config.toml
n_layer = 13
d_model = 384
n_experts = 12
experts_per_token = 1
d_expert = 256
d_shared_expert = 0
activation = "clamped_swiglu"
moe_layers = [1, 2, 3, 4, 5, 6, 7, 8, 9, 10, 11, 12]
router_score = "sigmoid"
normalize_top_k = false
routed_scale = 1.0
balance_loss = 0.00222
balance_bias = false
init_std_router = 0.0393
lr_router = 0.000295
vocab_size = 8192
norm = "rmsnorm"
norm_eps = 1e-06
tie_embeddings = false
optimizer = "muon_variant"
lr = 0.00635
beta1 = 0.95
grad_clip = 2.0
batch_tokens = [32768, 65536]
seq_len = 1024
train_tokens = 363100000
steps = 7923
dataset = "wikipedia_en"
Below are experts of layer 2 (counted from 0) of a mixture-of-experts language model. Rows are named router (the router's row for the expert), down (a neuron's output weights, with its number) and show model dimensions 64-127. Each number is 500 + 25 x the weight over its row's rms, rounded and kept within 0 to 999. Numbers have three digits each.
After each expert's rows: "comes before" lists some tokens at least twice as common just after its tokens as in all text. This comes from a sample of Wikipedia text that the model never trained on. Tokens count by the router's weight.

# expert 9
router:542449501507509501465488507468488497521514496489546491470461490517455494508481482475510497490488506473539489455450477486522531525495514519498428520506511468508517504515492506508549507452489487
down0:503498493518473512498499527467525523546494510464486495483463477507532503508485500519461492505491510513497442458527535502467521548467491471536539507481510484469512486462476505516499508489505501
down1:483552459489500494424491484493501538487520498463498480523508520497506492506517438445524505527550499500543480458528463466513472476531477496488491478537478465490470502491444500507506485522462505
down2:495411476491489504494457563515517533531510458530503434517522467442476470469545566499478512498466522507472433491521536527536532493471515508477478448507513489493499491512512491463505514482510528
down3:504476522495532529470520511479553503502456493536479495502488494518534543536510504475483518490515541515484485501500483468537479484492520453522504465480527466531468504488473437495485526481522470
down4:503511513468477495488486452507487497443454522520501460487554541443490513517468511498519485474512483471478480518510486512457503471527533511459507481510465526491472511457479502505508506507500491
down5:531539484491563496454511457519508479502500518467490477511492499486493510479517525527517500451475508485513505501518525501517540497563477523547504460509475495482491518512504542488500479494470458
down6:498489482467512504474517547481546537515530491471532515508531492475555466526515534538519483483458490454515475474535513509518468508541506490461519482500528499462535491491495497491525477489479492
down7:476497501467480510521504485458496463496499512508479487515485478475510471465491531531454488504505508519509523504470479494520468489482505527559513503551502490521489525502516552483514472498483521
down8:525486507522473458516529516504502500479537497492500484495497509480475474485539537539486520532467494499498495509468472499477523503468499478518460502513480519477515465502498489529483456504530484
down9:492542505472478509470527521504508459504499495520468565480504494523546460451512486467499523490530565457468475508446511502507464462486520515473472500501476508485528503520500506475521523502489505
down10:517553481549525522485462500530469492495506549519536503501451507497526497454466453494513499528477522499519521465525502492473524531501510540495492462499529509480477501498487506460483505481527507
down11:578534461501510485512464551515481497492541493536438482535543465537516491499493479501510466494474530534476480527501489517519480463486514511550495524537476488472479530491459486484479527503472452
down12:511499509478548500485462471488466518490495479468553526500512467542491527520539507519475497482510504475538473499512439529508525525478520531523506463514502515513469500496502497507474480513491493
down13:476514491452497501488481509512464509546502447485465498490528508497491476490431480518510573519508517503542504530462512491472507518510518485484528468517471499502489526483516510546495480478514500
down14:514470494493515534523528529477490508524518470507510513513510512543507520489496523523505471464491479477441509523497497516532547470561510520476497526496518459502515481449487488498494502505482493
down15:539500478498487473461499509530520500488513508528465486540501500483483498530481483550472561446513506510490508528514491489521520514484471524514466525489505498464547489505517502454523457492534493
down16:510488509501514494516488476510502547483503537522461538507498491511491511487528531498523504505475520514500517506481535512495493564532480553483509478482481477511442497501519487472538490507553514
down17:511501507471501539478523489498536532449456551539520482551490497498529521496504507532470481501516502471504502488507534528479481437524497483496444535467539469481530464469460531476490478451492448
down18:490460527487502517511472523515521515461514513544509499509492514495501497547498493547467509478492500479504497501515483561514482485552504463500511494461501474479512488488506526471480496537585413
down19:511522517506504518478478521505497499505529471503461503483505482481465474503507505487457504469506502482534515516498480508520478469506521484489490515496459538492474506475504477465504466486476470
down20:490465517494468500489521504490518503505495515519511484496524464480522471540527495517486534509483517481499514487497479491475535491475485538523465514471490500469473527517531514468493484494509518
down21:493526495523504502469500543534536543522515493451496503521500442490531478478497486473523444516492471495512505531503533520539473493480489512477516505514492478544513502491485502457503544482539478
down22:517551461493525521459490513485474524522516458509528491553466500520498504526521515498447494479527524523484436485523506517538524488500467500527485471516473530499526535525439529514482464494510535
down23:477504479502519521472457481479467526492494483509505515530497475489471532493478456457457523503511492509531486536550482478527480547523500484509507508490491519517486487513511478503488471496508509
down24:473516499468531491463493506537481502489560497538520503503543456461487511496496539502481478508514514487499528513509494501498507520487502510489482489516464491462427492519486464516521481512461482
down25:507499481547512489517525514476472456483474524470505486498508472462520531481507460498502518559495461524497456551488477471517488491482498485506448503459503485483486507462514497551532480529532511
down26:495507517483533532462539560523456499490479512455522448514575504485514485522465479468498513504498480505568490511512501482491460534494530561505531451530487503487501507436469517483496446531509522
comes before: "=", "\n", "\n\n", "See", "History", "In"

# expert 4
router:519480544496515516502493519521500503512485498502547496496480518582523520516477490500483570501495539455511466518493525503551541513585494512513487535485546511478494479505480517519499481491452528
down0:477507484515471508541493553518470487457491516548506556489501518510502515473499450457503484486471533544513512505549497495535511518545521464496533436499495469514429486506468512489482513487499498
down1:546453536510529484549464514476484455508537491497467526478522456489480533450490473499440473472493505538480520458493533488539498469476491478484505518506479515514520501463457520489475509477497467
down2:468506499550526472484451540504449487533474503495528458514502509530498511439495486528473527540492487477510445521516515511495515516520505524508535569523494524484516507457522491488536515489503545
down3:528471472521481486493496500510510499480508510446558485480490522446447467520494445513469510499494475521489506469517518508480438479510463495513534526486455476483482473457536475510534484492494530
down4:482441508492473501511505565518522514513435524507508530481472510551451510537484555559495464508521504452481477467529489434486445485493480524511504500484486467479486515517516468517476517476490479
down5:497563504470524492528510493515494531509492478498466533511474516520495528531502521501490508501498481518558492479529507499494493524476454498508491474481540529521485527549516509519498488495505470
down6:491467514492458469478484466535513495534506490497551521461458494467493476548543496471507491516480477531492474494519539465468513539479487499487496545514476493520515492519517460516499493528512515
down7:494455445501457542521477514477535499516487457461523504496479480452524469532508499475469517501497489509476510495452483481479510490519493505523560518519527501515446476490502519509488546452490521
down8:478485467563479529481512520486490455485500500499533500490516512497489513520528517466523475557469483519504483482531522464492519498472518523486486519435533515486473500511544497484469473525539477
down9:478511478523515501455501510528484503504485499582516497481520500517528536513491485465503482506510485453556521549496504441480532483507487489457515502479526507478514512518497453560444513497519544
down10:502494467522528504499522488502504527524526499556499508508467491493477495462556496467520520488549466535499499492459436500528501521488486509486475508500484501533504521534462462557490508496460473
down11:534493443464530466521506487477507519533517512526500563473493506499491470518513480489500495490509503497520504533511507480528511526486486507486505498489473453487515513499520534477529485491505502
down12:493468517496488493506526490486474498533494487513468493510476523514485491518525511523493470545509481483464486528524492475511471450507467466474549495512505528509523470453472483513493489538514496
down13:463497460482521462505507523518498483506520510511477454458465475465508449502510521506503513517479533501520475553510526493493488543542506468470508527469515474488562521508525479500493492569556520
down14:506478526521524538556494506504469520474508487470495546483523545555436508483526475491530512490475515470492515465554504476525493561493493507473459428518514528502497464519492550514452496477523471
down15:482499486483485523529456498511471539505549452465507506514542445502496502490516454507505517496508505510505509509502529474494519561518454491450502509525527488500488550460480510498461494486482542
down16:532458515487468536503472490516534502447514519504483491506490510474523500497547469481482488526440502485515541482500507496510477510435508496504473487508485504508532534457487505496501511526535529
down17:483485547488508496521495512481482503486495498514489497516487523559510481482509520531532516517516502559498522531491563501529537471499450483528505477549540522511503500516485526523490492497505471
down18:511524476506506504495526486536510481490499533508518476478497514524483546498490484457477506505491520466445479507511479472467513529491464518489487512470478488500476507489493514499532502521473557
down19:525511458468457484490529501478479494491526526489490547469506511475496510469489490508481500485540519496540551512521532500480511532494523493505502515473497510543488480513494495472437475458514526
down20:497509483485490517461518471511477468459506518492485519540478485478522499505508453493498504521501529525480518512507528520491479499517500525549464490467506502469505471523533506510504478474485473
down21:494531516481497479518509507508504477498521483474507501554526507513514451447535489492482543501479457496456539517498539453476492526510505464529465551533510513534439481483486514456528496495489521
down22:528536463525508555529468487487490514512506478459449491509506503481430528521484491476494479524516565505486454453488508523524493496515518475496486478520509502497488509484541504531468493484470483
down23:498502478493493493494468470470445497546503515493479510449500514436513517453489487492493511502510475531471491454502478495458463528500515507533495516492481533472495515538528534542484484453452508
down24:553505523562492508521489484510493531467500491475507473532517471516469505516464484496511500503470509492517544487478510454502497464467527552476499515471499504487502482460459483501533462503483523
down25:494524489543537506493508476540536515509516480514507507543511489479527490521522504494482502447506531508467557500503521502480497519501522518504486457487521543548508503492484510453518471453529454
down26:539527515488507473480512512478539490516545488515511485490533456533501481543508502479492499472551501465507453501523516488549518507515496487511521473536524536506515487497500492470523527535483473
comes before: " |", ")", "%", ".", "°", "″"

# expert 6
router:528518512484496484459472481499496468514502485474517489451491471537519499516493526525513536492523511489496508496458462519535503484542502528504492520498505503534514530503470498525557511442464480
down0:490532490494516497487525516497460549499457449481488499497473508530511495538501529462508504471548438525463531482493536526516481512513521509523482469510495480544502486477474522470434486539520532
down1:472502486480492471515492501431472537516458491510500513534446495458513449495504471488521487517504467519481484482524547474534497499520508496452509529524573501521521516496463487522527517513504493
down2:452483535450538494527489461477535471500463509477486549489457507538522485506464536509501470478494466493494522506449549525538504511487498522546481494535537540503526474493481518557495517452475479
down3:472511495461470510498540477522523499475476468517475502495478505468516488516494527500511478496488469520474489489502496538517453520492574468528510515477518457487472487500487481491480528497477501
down4:549484463491480502507472508515496544493435482520494517522490527522537497461468460495517508518506524497460467480480500471524483547513499453459525509548488490499473514507519487505480494478509464
down5:460477534487517542510514525523505472502500515498460514475543471526542488488537495502491476510516505567495533525506557442486500483497511499525540520533494524529511511528490495508492482504450513
down6:502509503486504532494544509486513460522482493544513458497499520516514508489491484497490521505525551534522499502507486519507510513500489512476509483494481504497472482471465499515458465543537456
down7:489504511484518504530537497459457554503516527503494509502507509487499478506489521489493515509494486503503486497557538487528505490477498476506466501517482517514496540496475466492467505475497522
down8:491507505461525532473490542534535449469496521459556473539501477527506489474496534458507525541522542546506489480502505538520527515498471524500503517472505480495494511493478493495513522460536483
down9:497503503460517513531499462459503521522474455496557458498480484480486486517536496471500463476534459484485487458497509500505473509470529510508514499526498519515514524528475516520523498526484506
down10:512496474422499488486537536528515530534489519525494518511506475498505478508493544512548505533496481459505499484477489498488552485488508455486519428497478509453515483447482509492525524526518463
down11:550513518495473456492527494506518506498495458501454529495496489458477533542467564435464510529565531504496495475502451496490484476448474482495470463518484504483501559499485506471497506541554517
down12:504503521524495515508485456506465494507462510492531555482512497507501536503506453527517490511477436492498511487469489453515497510469539481482505504519470520517550505475474485544473451513479513
down13:513488507463469476512465489524464481487539500494504452459507531566542512478469532511529506502511522588538513550529478512496483534487511473533531510502509506463491490491513489499494456532478472
down14:466471516517495507481488485499444484529520488459484488458467494501478473506476516469496496512473476486506471506497474507529515491495495466474504495475513543471463495507467516485467477469507478
down15:503504499505520518516481520543470507510559477520511503520458460549497496533511517531500509499544471542440511495487498470489541515494515478525499546493515494483471483468456522475486510536491489
down16:476421517481516508511477522479507469515453509496564524459532547540504540526478557458474529528500486462513501482520483503497511458519506499477502495501452530504485491529466523508499462488484487
down17:490532477508498524541519507478501495505528452499578498518446529556503568530525497522524496536494511522500484504524479507494508455513464537476514472509500492494518512471518504476503508521510449
down18:523514521523501482512500503475483490477531517515492470492500506490470509486494468466483507550484492547488467459549469489520515480485528465497485474454460513513518519505468503527473464493487514
down19:501504477491504485453504436494497457472528494507475497484483499504482524484536445485511488547507508507506516539464490478532510497522491498484513483479502508537516519488475491522504487498475496
down20:449482477496524542483483524460524467514501505511496492521469470494487541497466523495468480525522519489486457550467524533500497492502501495498523476496496488519497453491498528495516504515499463
down21:452484514521477461479508497463461521522489482524476473476512478464528468514514501547516494478484463506450511483512501457456527472503526512487497502531521489477511452497508500460524516528508466
down22:515548500517456477485523481491505493485488521473490552519484487495517542396516495496526493517533557535512505492482493494499483485495518524516514458474466508479483515511431496461537498519531486
down23:564497458503486506499461489539531486474507469522536506483502517532458508489491556500453511491486475506507527510519453498455506477514494467481515477498512475545526533536498548499522483511490508
down24:477490504494485538483478456497503539432478510519470499505489523525501451535471478507458522513525495488496468506513491512471513508509494500495531471478439525501495481473479491546500483512454467
down25:484529484464491513455486515472536442485498502506499507514470472486498541482466501505468474505500493500515452483459517462534511510528506505492504526532510533472466504512486483451513504506516454
down26:501478507517529461478479529506490507448523498506461481492486530465555507501464492535492518499507556510490498486491486500483450493494500516526517527451503485474514510530521514513502481487499509
comes before: " the", " his", " a", " this", " birth", " its"

# expert 0
router:471475516504476499470482488484503497471489523504524478486509473480461466502479464493563488517501519465548483478483489543475528478517564486540492541479504480457521505508497510484503525497490488
down0:527479482562506472464530464489488494430495492438496505493480510465537500540479482480522496495465494472488491474517512490550496526519535488524519499479490502532471473505476536508501479529542499
down1:511522474518519503493470494467560541489520493508477479487532516501520493487540460509502445513503474549487456519501528495519541520488519524493479549479483412492545566501466504505480502518491495
down2:471511510517495548504529498494519512473512504493501493465524491496542473522479490496502501480507479532496495532502524498502493486496469484456485517487521485481475506546508488486469500499470465
down3:491471499488492522515450497508513524482501542466483477497524510531518519467485517518480489473484463509480523473522480536478524496528468505479468475474541488456490473537492490499524500502517538
down4:494485502513472494503464526530519508485511497529519566483511507456470503498492494454545460496538497480487518546456472497503456511495485494531505516449513524525473513493526500506476507507552517
down5:519539502530501531505511545415489502511465567503532445472485511544531572458539514477482521512534480534507488475510484571520503530495452493468535488474520489492493478539477525521461506460509540
down6:503486519478519552517533441482498499509540490494536482474533529486476476495515511508454475494510499510485523528484479494505520458503525485457516465497502510509504514456517455470513473488488498
down7:522525481509512513514470513513471489482513482506518509517512457492488477495516459533473516499492506535518537494488506519471477498499508470516536559462457513492472527503530504508504494521511508
down8:487536531538503495491510510448516501462501494520504507542494475513533513497520511508464482468489531533446518515544482508501497526544492550484495482528513513499537465478525510499527467465488568
down9:542459516512500543487482470480501527506487509453454483524489465491518520481511500500555475498497491520493500512528520471522464519497476517461522481489518465461485512522511513540484479489546488
down10:548502514509510552485498532423468481473515466495482493528483536499485511548462492508501514514539527549518478466504489500485503490482492508476495499472481536495490524477485545497501479498582439
down11:487493502524528493503471537511482491470457486509498505488484522502484540473488504539488512462501498538504519493516487546498470491476490500497487503486515487497510516437446504474517504493496503
down12:475510487490548513443473468501473494503486486492492538513560492487476468479505512474481504487513503465460498552492543508476519456455453482503501479497462467476506492502528539526503554552513508
down13:496536510495531491479457519533499519529496476519499535480469527503522476493488536526448516525481525466476527514473489501483467486490507484471524479517521487504510523496502488526526514464531558
down14:505518472514505520492490478531500523487445537514529501449518487551509459513537492524527487501451470474497472470513536497496505487506459463525504508496523532498542506474520468509486490501484490
down15:500529494519535517517482509499491520494528460478479521547532494466551534504541538475472532531549497536522500478508491470492476464477508470498556487516528518494488484499528542504503430498503513
down16:544470534504519476486515500474516472514492509480471519484517533523529466546540528529495458504515522461503507525512496535503567505514520502482468429472551476528471503523465518502512504475512455
down17:470494514544463475484496503504518482533508447524488486489520512507536513494493502511471498497506485489444493523521538527511501530498529501507518455506527469517505533470495488469493485506499495
down18:469489521482526475462526485559442525451481510500536460508498454529524491509494515542483496518505522518506523546494518489515475520493517477505469482507467486517513506524514532516518481475494505
down19:494522508495506512515503499513475442505564492510529528506511507504481500499484497493525464522460486547449495532460450525508536529462515510537547482494456506523498575439490535468542519528508462
down20:494512505441487499502483535488474506527502495477487513462466489503504471489510486525480476482503470539509505557501496464501520513510490533540481535547494528456510478517517494541501490485459494
down21:502510483501501510484509528482538499525538497501521494541480520528517510513504480464505519478502518511513459468511500520470527511471459451505486501477504473495446447532496484490487475508560533
down22:505527514459527446498469526530490478525486486443481516476496502482497508490504524472493531523504501529519494528494503433497495510502449483497541527541531492499499487495494468459497499499508534
down23:500480455525521480507513462472487548499486471486494495492499518553521475502470503534517517489517516510498544500522475486467499448523540476481458506553482518480461506508463512506524485533478488
down24:502537530473479529504528493542477518498507484543463506508487512475494457433497489469514512513512513470546538475512493466470432471490519523523489547456515502525496486481502483509510467481485486
down25:475521470480523517496535495487500482478530506479553500504525478442515499489505523514465508441525536488486526490509480507527510515502490501510462509518499492498480550511489517531542526530523506
down26:518518502459482536472517521483515529469503523499489473480507450486491504479492454501481474500478437503530485505497502508552508448571536482514499509539483497478540494480517505506512501472529503
comes before: "-", "|", "19", "1", " •", " Mid"

# expert 3
router:489480483487512514455459513466477494531449519476556564500497479544545485543486513477499505505488507485521511473476482514525539520546524512574469537502482510497505471511503518501557489496510476
down0:495516512527522528523429504527503477467543512519469513521479548471470537495513505506523518474492504549541529545505517524525491488499482495483536496497488526507438485511507516469475506501558480
down1:528477523523512441510530483502516496519450498487509452498533506472490513454497493512473512493505471538514487480494536474508517484493499465519470501504531497542508510518500464521475464460456513
down2:458483512504503498493500489524486475446504495509489489556483442491442540506503521492471496497511489490503499544508536453465487486483503499513507463568516540536530490520510543534501479474520454
down3:489486509491537485502507454479500492490480483490497508499492494484513522511479517486517510487535546459534519506506488460478517506463490490489521488503521539505450482483519498515472516488522519
down4:476495488500497477504523484555456495498516460461517525528487507461477483519494496502531508514477488457497490532473521504450477511509512521523495510531514528540505452462490498481491518461482515
down5:531513504497519520531506486501528478487481513529488462496492548468547526530461497559426495554466477502479494475521514504531491503456506546536480477434477481506501482503514507527525507517501475
down6:512516476470451482491488497505531463502510470494525488481494520501493474518507481473536529487460487497516458506461507536506502502502504489478493504492488529500516495489511504524556517463529493
down7:464476523525489461529538537509494505497517485493512528495453520471503493460551496479511476499486492515477479514510502482531494558469482544519482497500523512514450499477518495512479540532501477
down8:504441468523493496546492480516507520519504483466529506507488485502500523499470465533478502510516512476520508543469519448452475483505542493567501486490477531506540501437463482500518473509521482
down9:426483534495490492482502464474533501480535519558519464502481486537465482503551484495490527491500516470508535499467497518542507513511461496497468479498546520516482557500490516500519490545525509
down10:499464488532518516472509478529481488536523519499485490544537561489515512460537501518472521520467537461502503507490508472440472457514529468466503493555491500527540502480494477515470492515466493
down11:478527500475534527503526522474498511491508528517496504495556471513513450509476494484502499533496519489468486517486549530504490496497481509468512483490486504519511472435483486475476539463468494
down12:508539528512496502498538502489498524498446522460522474492493471503479478495501528501548452473477498481487541498494521527490516530505537479496522516494554453515475482490502499534492496523454472
down13:467502485550488483494534456534529540557500503512486502461496480520506493556470496496501461500496473492456525518474499494480441535527486489508490485477521533484481485487485469479486498500499473
down14:508548496489488545515511472484522482484483466516464460512534478535532485498471504533466508510479537519493546581508463494486501516504445467434510450504482502483509480502499520521540501480520475
down15:551525529501562496486474484493483525486546507504498511534501516492533509525555524520498499478453495505494526509525502539531522469505479504497513475509496475478507449506511498468495502497473501
down16:476515552521484510524505541510511483505552492478517523515495532499510505517477467514489487491495536476455539538481477482525491508509485473517457478553493492502487515505525482566513503533499526
down17:479524514470483485521500504470490490492480508557476486485474519506473492476437507491495525511483527463532535529481489496488535525535454488507506495499532494448504562499484508477508505527482534
down18:515490534496492493496490500554502452510512495481497457537520512554473477508512566496502502501535464539481496495501545499508457516536445491478495506481504501526482472491460565575469501502494560
down19:468505511516512478493504524517531496515517512471489488527460535493443537458541544504494490500487515521450531505505484504457499520448514464524488493494479459466468465493491475472460492492537508
down20:497457484507536487506541473513469513506500539490526484529466484441469529527451533478505478527528486545532459535519464537512462517495494512472503517478458525526511492466526481511477513452512507
down21:552501498481478448528499510507481482488470526451480557474509509524452484527446495495472485512501500502454530460493494497480501539536501554482507468456448482528501490528507550507471482493519504
down22:485494513499526448470514494517510499501494505484497505515529514483509502505497516514497513531530498548493502520471519472456487508527474478522482452552507469514536517478489460469523524452559493
down23:523515522480464474540496490540506475510474474541488482507529528482494495440503528534527482502527486491477490532523489537455535501524503493523489454520534523447515431505493532480461506527501463
down24:487538486488509483512450476482505496533512526499481506486476496493470527508488526511497511511439516532502550491523519486496473510520527506453513509475460505482505492520475467527503503485516531
down25:520500495512499472557514495445485466510498451512505465487494545505526507507453512540497538510524510545550504493536468480510463485458492473509514491497513516478496539495498547516471515496504499
down26:498481539469497463498521506485522501529482467487484479486478468532479520509546479462510501534505511498502518522531484510491467508506489489493526493469507486517529483480477527519503492495517538
comes before: " a", " the", " an", " he", " also", " in"

# expert 1
router:490507510488495504475497535477476476486450484486498471475481479502525536543465495509534508508539515495503509478472497463519526512524532521516472528495524444472483486498512575493485508500488449
down0:509483554489490495497499506476505491543455499529499448478520504496517486534511567507471516486494472505509479484580521528508500528464489485496455493492470503499510555481484467473496491515521525
down1:437472505514482482471489488488511504489506473494515534508489495500528446524481450485523536490521503513493525477503478519528535507536538532495519468490481492531468457525499488500513515481472512
down2:512476499510541550499536476468518471460474483501493514469518484512497474521493546466495491490479508539443527532495494518474463481514521491515473487499518435505473526484482514523533525499494503
down3:460531480513490522544473510523489534533498507463456499478493507444494547474481482517484493488495536502475524483506495502507493506556531475481501480501563554476535498516540486487506524517498535
down4:500480502491515482516493488460505532539502498495481498515498539519511493537525513476488489482508480465495463486512519518501526489518545492497470485501516515505495472485469504498544510519506489
down5:517497498473450495463492486473507522485483554483518508525506516489512493550488501512498487504459552469491509526518497479487476519505513489508557515481463543513507500490524509466525501477509507
down6:469456505516474555539461451515520489512493502540506532523481466456517509520513502503504499489483516543505483505524515473440519510507454519518489536514499472506433502460486508493461502470504493
down7:499506501504532497518542500469523511580495525484497460475542501521498525482501487490484518527550488519501503459486521473505484497505503547538493526540461478510529495509500472452482465508499513
down8:485508491490488475534473493484488488483494500470510520566478563432475547440502543463463530489453493517503495529557477497547554530511489520461484488466436469513484503525533542529475494499524529
down9:532507480503519507490492541521497512484474485503537546520528501504490516499505471479499462497502498495461510479501452459513530484514503484462491545501488497514484523494485498499544506498514524
down10:506526527517517475506540495503496502461528506492502521487530482522492503495481492510516493441475495515489482457501502521527494471505535478514495492506468524516512503497492477470494521488497494
down11:491515477507510530495540509520485461527522476492523513533461541520515511459490483514490469503556513499483479492505499518500472506497446502482505538526479482551492493483481519459521483502497520
down12:516484491515511525505492497476477492498558492534457472485526478447440494478528469526457462553463524509506461533509515479523501512472486472458518500499474482501513487513490495503508462524515509
down13:514517519519503482486534503489521499501534491471506493505535489491499471445499458506486516504520490506500486511499485472490527529506476477434462466504498506489501495512545496476542461488551492
down14:492491491478520516503506462543470462537539509450485467519508471524496445497486527495450466519497495506493512532471552518540492480515485478491555490547493530503484489452522455510478437504505493
down15:509487500511477502541527550519493506497510515511508472471464528524512481475496528480534462506481525485529509482498504476513510548475534482488510488531511511505539498470516498498508507500478448
down16:518494487483491483544521518562513497512496497491551532470518506446475497460473509463467500522449486527495516489442508485481527490494549504481479507488480486512497463522488486499497526492556502
down17:491502432475478536467507482507492461512549462430510491516482446519498483506493510501546529533490463519489495523526453482508501536486502495507492456493512507476445491480496484503495479505493504
down18:483527475501490519513466465487494480484538432524500510476505477458496517484507492531459509489474503548516507525488495474517520490516522488519504457529479506510505476532534523544504463490469492
down19:519498498477543471497525473500474503499523446484479560526535511521502485477556470521514507502503493481483457531527456502494516552516539480505499483471482521526511507511511496491481485495521517
down20:477482520545473452524478521475492459533504505523477490518500513490446507493511530470490527531484537510511456493471482482473493457478462512505516508459447495480521502547500477498476507500526545
down21:519527544507498445502550473513530480485443540523512543478492503522540507478474516456510530502517481523537478518559509528525480514498485449551471452535513476533426480472449476487513517497526478
down22:518497499522501489527497477500499471465524529519508493505513504498480458506540508474495545467554523474490490541517516495460503489480500537533526457513493501517516509504482429486516472489521505
down23:520479501532522504462474484500504482525525495453486507514542515479494545458512479456469499509457499486530494518481542517473466495494511530531483465485475537490476474505473511488487507519556520
down24:446507462552510536514504457487524508500507467495457521483497501539510506516467523549504484495498488479514553506529471523459488482509526513462499502475491533506512481531486527504473469492497514
down25:484498488516510531497482458469495509504503492493474507506490535500481506519474521489500511499471511449490458582500555524495452493532503491473481552516510503553489505506482530489502494498498479
down26:546512528509464502437452500508533498533484522491444505514529490517486522532534538471486496505557498517502532561522469609491539478473502468524466498521537505498538414512484491483502548462494504
comes before: "\n\n", " The", " In", " He", " It", " This"

# expert 10
router:487512508497516490497494499538502487517455501472572522502466506533509464507514512517497501547479503488487539494500514526505523512498471491558485539507509520538485502467501515480543543512521499
down0:514532481488536562513509466497501487511513491543497479513458525501526495504521526523555489494553517522510492485492532502517507497511486560499523509503437495494489445561489484461542494484500463
down1:501487483509479521483439488486490477522461498471489530516446507492511509482526515505491505520487485506486496482519497484483468463501500503495510497449493507499487520517477519480492517515489461
down2:474539452478498505512486528498487492532508513524474493483521473466513514528461479533522483505491472504497492505504485493491503507511492479516456460497469510530501500478507492485482534539495521
down3:510573502512482488499472457438478507490500481483497545500525512505498492486518487573492486459489517495479517466498515490524518494502497538534506489507521524467489529431474480506498481473467489
down4:493579467520470510489526494533518438448491512517554515521521522493502526482436512506510492493486523524522509485478473500483501486487559535505428472451454462492490433451508493539501515453489512
down5:511497471510527533506527500499518485499523436498522512489480522478499480552547478472487471529516562506443466501450474517523486493458539497476498478498482464469501524475482496490507504491520533
down6:510499521462475459492505498441517509508498517530479504495506499514518488468484527533542468468499546492475515503464533475464461501506514476497518508495525501508496448494514522507488500474530467
down7:514531502483496499536523473526497485496509489470522488478498522524455512512522432482514550484517504513515494489495519526461496483512473487529546541501493478482493497471490444492535491473499493
down8:476523495461486551509491514473562491502505464496494494482492473483541492501483493548486500542515471498520465501480534549463467478521511472510497492467517457503554510512491527496522476528495522
down9:487534464487474524530506499499476497518480484487474501451472496523487494510482554517502496474480527507505496515473544485458499529502489489474472493520469509484537448525494536523495480488543503
down10:510503489534449553499492496472504480529518486526488532506472455482544458529513518490467507507512539469463487479529526512478528474545474513431472486517499514531546557466495527496511513502513494
down11:493507482516531535474492526479495504500476471492540521491518491479513499510535553523499511539541530495511482484458511488478513516501500491506503544560486458469500474505503501531514512526479536
down12:486508495500518508466518542537510510466479510515472502501521530520493544506527517465494496481488506481492509515511499472503487493478493521510524481460520532474452503499513498510462442454487486
down13:485529509490504470437511525508515503531510500495510468505489486528517505496561488531522492490549469517493490540578449561539489510501489467507516498516496533524518465521495480446508495470481514
down14:507493499478498503508494483503478492489510487482479492490522502505483564515484510513508499490505459488548485517487504493490521481525512479517530468513529484518507483470494501507491493524461523
down15:475490511504499521496432465479505467487494491515554457518512497457497504560491465517466469489497544514499560544489483474520533526556519482456466484492532545515513459466503505542480505495534509
down16:529497482520469474490502534486485521480473500502485487558467497517482474472482475509510491538505465500501512507566548478508522511496524446494513534512520507491508477508487465501480510525447499
down17:487492492506520518502524469475497484532479488484517526501503474516511507443484513488516519469503487460498479500542514504525458534452496459530512473500462481473539520503514472544524525535531472
down18:520522536474517457538509502486473491515522505499563514474531506489551496499491497504497451497498520479516510517503497491501486519522501504495471478503475539487513500454475481436492496478471508
down19:473514452500507495487515478537503509508485469540496518507505474561509495509481521537520451539475472491451531510482515490502482511563487491538496471555513520481495484482460512506451485513455477
down20:511480520501501489543484511473489486481536458483554514483481490488462515468533484497508478502485485493522535544503522516477506511488508464435538503509523507499548505517493494517499494461516515
down21:527502542484521506486547477492473464496532514527487527542483507488533474496515497499494481478475451496508557510489472473489515529492472453529508471528471501476504446475531475507492528453522499
down22:526522502468521541460469516520500504492550508493464492465551478470529520473541495480519455496509487476500503523508495509493524459512540486498516533520496502522531489502548487508500447494532488
down23:495505484468512498527525472510493532494505496466480454441526534506523507538467513535487502463505496505463478489486478516497510506475525515508468513503520487489500429515521455441488483471488498
down24:505510499530494488537474510506506509526454467514486533474509470490483452510490468494518491493487528505495487456518523513520471502502514506523472497529523531470487506481497491465497515525466505
down25:473496480500519479503499494470496524497538503533503499516462470518514504466494528497424506460489518501503451476519525510491472552466448466530513542476457515474508486486470465486513525496500523
down26:524481486518454519502517519493466527475532463466473521502522533502523525480524515468497522494471509491467467512553534500514470486532492448468500536504489489528540515459471488485533504493490488
comes before: "\n", "  ", " 0", " 1", " 2", " 3"